From a checkpoint of a small mixture-of-experts model trained on Wikipedia: 6 picks a token.
Below are experts of layer 2 (counted from 0) of a mixture-of-experts language model. Rows are named router (the router's row for the expert), down (a neuron's output weights, with its number) and show model dimensions 0-159. Each number is 128 + 24 x the weight over its row's rms, rounded and kept within 0 to 255.
After each expert's rows: "raises" lists some tokens whose logits its average output raises strongly, later layers aside. This comes from a sample of Wikipedia text that the model never trained on.

# expert 116
router [160 123 118 109 105 130 109  95 143 119 168 115  99 136 129 155 140 143 122 130 126 152  99  95 153 108 128 112 123 112 141 106 116  92 144 151 175 190 131 129 139 133 107  91 116 147  99 154  97  87 149 137 123 165 107 139 127 127 158  95 115 148 168 106 138 123 101 129 137  96 132 105 144 153 145  78 125 155 177 142 158 163 139 134 125 151 123 113 136 173 124 136 107 100 127 175 143 116 131 121 155 133  85 106 134 123 138 130 116 151 141 112 135 145 108 112 121  94 104 111 146 118 123 136 163 129 162 140 133 133 146 103 148 172 131  91 142 144  71 112 131  72  99 116 164  97  85  93  77 180 131 121  86 144 109 109 124 110 101 167]
down0 [107 130 151  90 108 102 100 112 154 169 166 136 147 134  72 160 183 147 136 157 123 117 126 104 130 139 120 142 114 137 160 111 117 141 156 124 159  81 151 110 127 111 155 145 151 143  90 130 118 114 136 109 120 102 146 150 158  98  80 111 142 154 115 147 139 132 128 146 131 156 111 158 126 138 133  98 120 139  89 126 126 175 186 135 113 135  88  89 149 135 117 125  69 117  91 122 108 133 126 118 117 148 101 138 114 132 162 130 144 136 158  98 116 159 115 135 142 139 145 120 122 162 112 107  86  85 111 150  66 128 101 173 152  91 123 122 120  95 126 136 128 119 159 187 145 138  81 117 130 130 144 122  93 104 138 130 116 149 151 168]
down1 [115 137 122 119 129 132 137 132 139 147 137 155 172 173  91 107  93 142 141 135 114 139 125  98 138 152 155 129 156 125 113 100 149 134 165 113 134  68 134 124 139 153 138 116 153 133  83 151 116 126 154 115 136 113 142 144 148  97 107 122  90 120 105  88 153 147 133 184 105 146  86 124 153 104 144 111 124 138 106 102 115 180  91 152 155  99  84 179 165 130 104 158  92 156 115 115 116 136 127 132 160 144 125 105 133 133 118  89  87 106 126  73 137 138 122 179 156 137 167 139  96 125 137 130 119 146  99 107  94 122 133 132 128 117 137 152 159 121 143  77 141 124 120 124 115 124 130 156 121 132 129 105 123  92 119  58 174 129 160 161]
raises: "tern", "un", "it", "ne", "iber", "u"

# expert 64
router [114 124  99 140 124 152 123 135 169 139 154 122  76 125 122 131 128 149 114 137 110 133  95 141 136  85 134 110 101 119 183 156 141  90 135 131 168 145  95 109 131 142  94 109 150 150  79 146 152 132 136 125 156  97 104 151 169 100 143  91 125 173 119 144 131  97 128 115 156  83  94 149 133 129 108  93  89 141 150 170 160 123 130 136 100 123 111 155 121 142 106 165 151 128 109 193 160 128  97 135 152 139  90 138 127  75 146 119 133 139 132 140 109 147 119  98 107  63 106 125 143  79 105 145 118 146 161 158  93 127 181 132 138 127  98 124 156 127  89 151 139 114 131 126 140 124 119 151  80 113 110 135 123 105 121 139 118 151 112 137]
down0 [169  93 129 113 163  94 134 164 129 104 172 152 116 135 161 127  81 118 132 104 101 117 124 159 112 152 154 129  94 153 132 159  72 165  83 127 166 166 146 102 177  83 154 115 145 119  99 134 126 113 137 112 121 117 110 162 135 177 157 130 133 124 141 112  94  89 114 116 132  94  95 115 144 107 127 132 115 120 132 135 131 124  90 141 132 131 145 106 128 108 112 135 135  83 136 132 122 142  78 176  94  90  83 159  88 145 114 129 156 109 153 107 136 139 124  84 156 123 137 114 142 118 169 134 139 176 107 107 126 112 173 155 141 134 154 107 128 112 129 133 172  94 116 136 121 158 147 102 123 154 109 131 173 150 113 126 115 133 132 141]
down1 [146  76 126 124 119 142 143 164  78 129 111 149 145 115 160 115 103 128  85  93 101  99 186 170 142 170 133 144 134 106  94 165 138  75 152  93 160 140 125 111 125 119 135 156 134 106  52 161 134 155 158 109 127 106 115 149  92 132 125 123 131 121 113 101 102 121 139 108 130 148 119 101 122 137 121 103 106 167 139 149 143 109 145 104 128 110 138 149 145 150 156  92 125 138 128 167 105 120  86 155 108 134 140 160 127 113 161 158 137 141 114  55  99 161 122 108 157 118 151 133 125 151 129 126 113 112 147 137 142 139  94 141 133 136 105 114 149 123 146 147 138 108 155  94 144 165 130  83 145  75 115 165 133 124 126 146 150 124 140 159]
raises: "ut", "us", "lex", "ear", "unt", "ug"

# expert 51
router [142  99 116  87 123 111 135 161 132 158 170 122  88  92 115 138 146 137 115 112 151 101 111 134 162 100 117 111 126 132 172 138 166 152 112 124 124 152 108 131 121 115  91  89  72 119 116 147 172 138 161 129 102  97  93 157 149  92 162 115  96 140 137 161 149 133 128 122 122  92 109 154 115 137 169 130 115 170 151 156 145 134 143 121 127 141 114 125 130 153 131 179 145 111 113 152 145 105 141 101 157  91  94 124 119 164 162 154 108 134 123 115 128 134 133 123 127  70  75 155 120 127 135 109 121  91 168 129 143 116 168  62 143 147 124 125 128 154  89 150 155 125 103  99  95 136 126 115  99 139 126 160 101 150 115 146  84 148 104 130]
down0 [131 124 134 135 150  92 128 105 136 121  73 142 117 150 135 162 153 102 130 174 131 129 111 112 119 164 154 128 145 140 130 104 145 161 186 129 130 137 123 109 109  77 107 140 111 113 159 121 114  76 136 113 174 133 125 184 124 135 149 124 118 119  91 132 131  96 109 118 141 161 157 105 130 154 111 115 116 112 127 173 126 122 135 102 129 169 102 102 132 132 113 108 150 154 118 130 131 142 139 121  95 131 127 130 134 120 134  96 155 156 156 160  67 135  82 155  83 139 105 174 164  71 119 171 124 113 129 104 135 148 141 150 114 112  99 107 128  93  92 142 111 139 137 153 110 178 131  59 143 152 154 126 122 121 123 115 165 132 155 141]
down1 [159 150 116 156 184 149 142 129 112  80 120 132 155 119 122  94  92 142 132 163 138 168 149 160  91 146 114 112 140 148  88  84 139 132  96 133  95  93 186 153 114 117 143 137 161 107 159 165  83 152 113 104  95 126  99 110  93 147  93 160 117  88 109 131 125 141 129 128 109 143 133 149  79 135 120 149 114 125 121 111 118 109 138 137 105 166 138 104 134 108 120 107 152 126 115 102 153 147 105 118 164 100 159 121 137 146  89 126 101 148 119 107 117 129 185 133 126 166 103 151 177 174 136 138 119 104  80 148 165 109  85 141 112 152  91 141 112 134 121 145 110 111 124 124 136  95 119 163 158 118 147 147 130 138 128 114 117 156 138 109]
raises: "r", " only", "ead"

# expert 9
router [169 133  85 115 122 114 141 184 150 140 154 180  72 127 119 142 108 163 114 135 117 123 150 128 151  78 126 127 122 143 143 114 140 152 106 122 141 169 120  80 128 141  83 116  85 145 157 124 157 162 137 135 124 121  90 137 134 138 157 122 123 157 142 116 144 117 124 151 145  70 148 136  96 120 174 146 108 162 149 115 158 138 106 143  84 144 146  79 140 180 100  99 102 134 135 164 155 133 140 126 122 116  78 123 135  90 107 115 117 139 149 109 163 113 137 108  84  80  89 105 101 116 117  97 126 132 161 108 119 131 164 107 155 132 109 117 131 131 107 122 141 143  97 103 131 134 103 107  80 152 132 136 105 114 105 131 113 136  99 143]
down0 [155 171 132 104 159 114 133 125 113 114 106  78 120 147  96  99 152 153 105 150 170 133 176 136 135 104 158  71  97 143 164 131 149 120  99 160 147  82 109 180 108 135 126 116  92 129 141 153 128 149 154 100 130 172 121 130 130 126 145 107 126 116  80 174  98 149 109 158 143 116  96 113  84 146  88 172 135 146 154  87 159 120 141 141 123 109 101 193 138 130 138 114 147 129 145 115 120 166 146 125 153 125 139 107 125  99  50 124 137 108  98 120 162 178 162 152 122 109 125 118  97 137 115 110  89 120 134 107 121 135 134 115 140 115 116 147 143 124 103 139 117 154 153 133 123 102 120 145 115 119 132 106 118 107 119 155 133 133 140 111]
down1 [140 120 150 131 107  54 148 114 144 138 128 123 147 137 110  88 144 126 162 114 152 118 126 180 100 165 138 131 155 109 101 149 147 138 134 104 109  46 113 139  84 147 159 155 129  72 115 131 129 160 127 132 152 131 128 164 137 104 117 126 160  85  94 148 135 144 110 133  98 123 128  71 126 181 139 152 140 126 179  87 128 126 120 103 130 114 146 154 130 128 117 111 139 132 145 143 107  90 147  78 124 144 154 120 112 165 141 132 116  79 108 125 121 100 156  63 138 143 168 124 139 151 163 128 133 115 111 135 110 141 128 136  90 119 137 134 128  91 142 134 125 134 134 129 105 126 132 156 163 104 110 144 118 144 101 137 158 166 136  94]
raises: "it", "ore", "ist", "ept", "od", "ort"

# expert 13
router [152 111 150  91 108 124 146 142 131 144 109 171 110 121 140 142 107 137 118  94 151 138 112 131 139  85  77 138 120 114 139 156 151 102 119 131 108 167 135  99 135 141 128 134 123 123 119 148 126 113 132 132 123 165 146 125 145  91 150 123 150 146 176 126 134 159 137 106 160  54  82 125 148 141 151 120  93 141 113 131 155 105 136  91 110 114 135 124 121 157 126 149 132 114 140 128 162 127 113 111 129 132  81 170 132 149 158 161 145 145 149 140 104  81 140  99 120  61  85  99 127 107 105 120 123 193 160 156 120 143 166 120 138 132 127 110 101 152  86 150 156 112 119 152 122  96 103 106  85 129 152 134 144 103 131 124  68 175 103 130]
down2 [ 96 160 137 116 145 106 125 178 165  94 125  80 107 139  75 124 115 114 150 166 107 126 132 125  75 102 113 122 131 123 110  54 164 157 136 115 119 116 115 138 140 147  94 102 160  97 176 104 149  89 139 146 122 115 143 141 186 118  88 116 162 116 132  88 117 124 109 133 135 127 145 153 162 152 154 161 125 116 175 140 149 126 146 121 149  89 144 139 135 150 130 125 139 119 135 150 123 162 121 137 173 108 135 111 104 123 127 109 118 103 138 109 140 155 110  78 169 134 163 119 114 159 166 146 104 106 131  82 141 134 128 112 139 154 112 145 109 181 137 101 120 119 127 113 110 136  84 122 123 153 107 125 123 162 125 175 101 126 118 137]
down3 [ 93 161 113 146  98 149 139 150 124 129 166 136 113  91 124 148 135 120 141 141 166 151 144  88  97 111 179 131 147 156  82 152 114 131 127 121  84 142 129 150 120 119 133 158 139  98 136 168 137 134 115 156 107 168 141 135 116  74 102 114  92  92 126 134 154 139 182 134 118 124 144 136 138 121  99  94 123 115 135 127 118 112 122 130  92 106 182 144 127 117 114 118 145 114 177  91 151 103 128 131  71 129 116  99 155 147 118 118 111 129 126 127  89 113 115 146  82 149 159 122 127 116 143 150 120 160 136 102 146 124 103 143 163 188 134 121 152 103 177 102 109 183 103 134 102 115 132 154 156 128 109 119 135 144 112  97 143  77 145 166]
raises: "urb", "it", "ok", "ung", "urn", "ors"

# expert 27
router [101 140 128  99 138 154 128 136 141 157 137 155 121 134 126 150 142 167 142 124 146 171 139 123 141  95 122 101 110 116 127 156 108 109 113 172 142 177 140 125 138 109 114 107  86 148 113 176 112 117 132 151 146 117  93 170 158 144 146 161 140 117 147 129 151 159 126 153 126  65 113 118 138 149 147  92  80 142 140 121 147 105 132 128 112 108 104 100 150 150 100 128 132  99  95 132 133 126 110 123 170 133 125 131  73 122 113 134 151 168 157 118 109 138 135 100 107  53 110 111 111 123  80 142 108 141 139 117  87 126 200 144 139 123 114  96 132 125  99 135 146 118 120 138 119  87 111 148  72 140 128 157 140  93 131 131 119 191 102 127]
down0 [154 105 116 130 127 116 155 108 100 111 117 135 141  83 103 129 165  70 122 136 125 163 117 153 166 126 146 124 120 130 113 170 156 133 152 122 107 131 123  98  81 131 122 154 148 139  88 153 100 150 142 102 117 159 144 147 133 107 112 106 166 134 120 125 106 119 124 122 140 145 116  81 153 149 112 126 133 139 149 136 120 137 124 105 146  78  84 128 106 129 156 133 157  86 191 131 106 151 140 152 144 144 142  96 124 153 148 145  91 146 149 113  99  93  71  92 132  81 130 114 115 158 164 117 130 112 108 117 119 157 116 175 122 107 131 122 141 127  97 139 125 112 120 112 146 182 103 164 135 155  79 115 110  96 113 166 157 160 179 141]
down1 [136 141 158 151 176  72 130 108  99 140 129 130 140 134  98 125 123 173 154  85 118  98 119 141 146  96 116  99 145 131  94 116 122 172 125  88 137  97 127 152 104 134 165  86 122  91  86 163 115  90 115 105 130 113 109 126  88 134 159 161 159 131 101 113 130 179 129 154 126 106 136 124 113 133 115 114 138 160  92 170 104 140 107 114 121 123 177 147 129 107 133 108  99  98 115 143 131 133 120 109 131 157 104  88 159 131 156 101 128 165 157 115 141 109 105 163 145 121 144 127 139 143 126 171 165 127 117  70 149 121 113 152 151 121 131 129 113 138 141 168 166 132 133 144 158 163 116 145 141 158 129 110 164  76 115  90 135 135 153  98]
raises: "over", "ay", "air"

# expert 56
router [129 152 127  65  80 127 133 112 150 154 138 137  80 132 126 171 131 151 135 129 148 115 128 143 158  91 145 120 110  96 171 105 140 120 146 144 189 153 101 111 156 138  98 108 107  81 128 135 128  81 150 106 172  99 136 171 144 119 163 127 146 144 120 149 142 125 118 132 141 103 130 108 131 129 146  91 115 148 157 138 177 115 132 150 113 143  89 117 121 153  97 118 130 107 149 131 158 108 104 141 138  98  95 145  86 129 133 113 108 146 158 135 113 126 145 136 132  71  79 126  88 130 127 105 143 114 158 123 152 104 161 110 123 164 156 108 142 138  82 139 105  94 142 112 155 128  93  93 109 142 158 139  89 133 108 152 133 177 107 148]
down0 [173 151 123  96 117 119  94 135 102 114 161 138 114 117  96 125 164 188 143 107 173 121 141  86 124 109 153 121  99 131  88 150 143 117 132 161  97 153 130 156  93 132 143 134 129 157 156 105 156 137 103 140 143 111 173 135 111 116 139 126 121 139  73 129  98 127 121 112 171 117 101 102 146 169 140 142 117 170 121 151 143 164 142 166 115 113 131 128 106  99 125 115 130 123 111 102 142 160 104 165 108 110 146 133 101 107 102 121 134  75 119 113 138 161 100 139 105  81 110 136 110 121 126  95 115 153 115 148 129 140 174 153 122 118 158 127 167 147  96 181 114  73 155 126 154 115 102 116 109 125 156 131 151 112 106 184 112 102 142 122]
down1 [137 130 147 144  81 127 101 162 109 126 143 161 137 141 100 165 137 141 106 136 153 165 143  82 126  87 120 116 109 101 124 137 186 108 151 115  98 132 110 134 135 128 126 102 101 121 161 117 113 138 162 134 157 150  99 136 148  93  98 108 135 135 140 123 127 147 161 117  99 129 173 141 172 150 131 137 105 145 116 166 139 137  97 119 127 160 169 140 140 154 130  96 156 166  79  93 122 158 134 137 133 103 132 128  98 105 122 146 154 111 146  97  63 173 123 145 126 135 157 114  79 155  89  80 160 114 123 157 114 109 126 132 117 129 121 128 175 126  64 168 125 110 138  83 156 112 135 137 144 151 125 154 148 111 137 109 128 107 118 105]
raises: " history", "ential", "tained"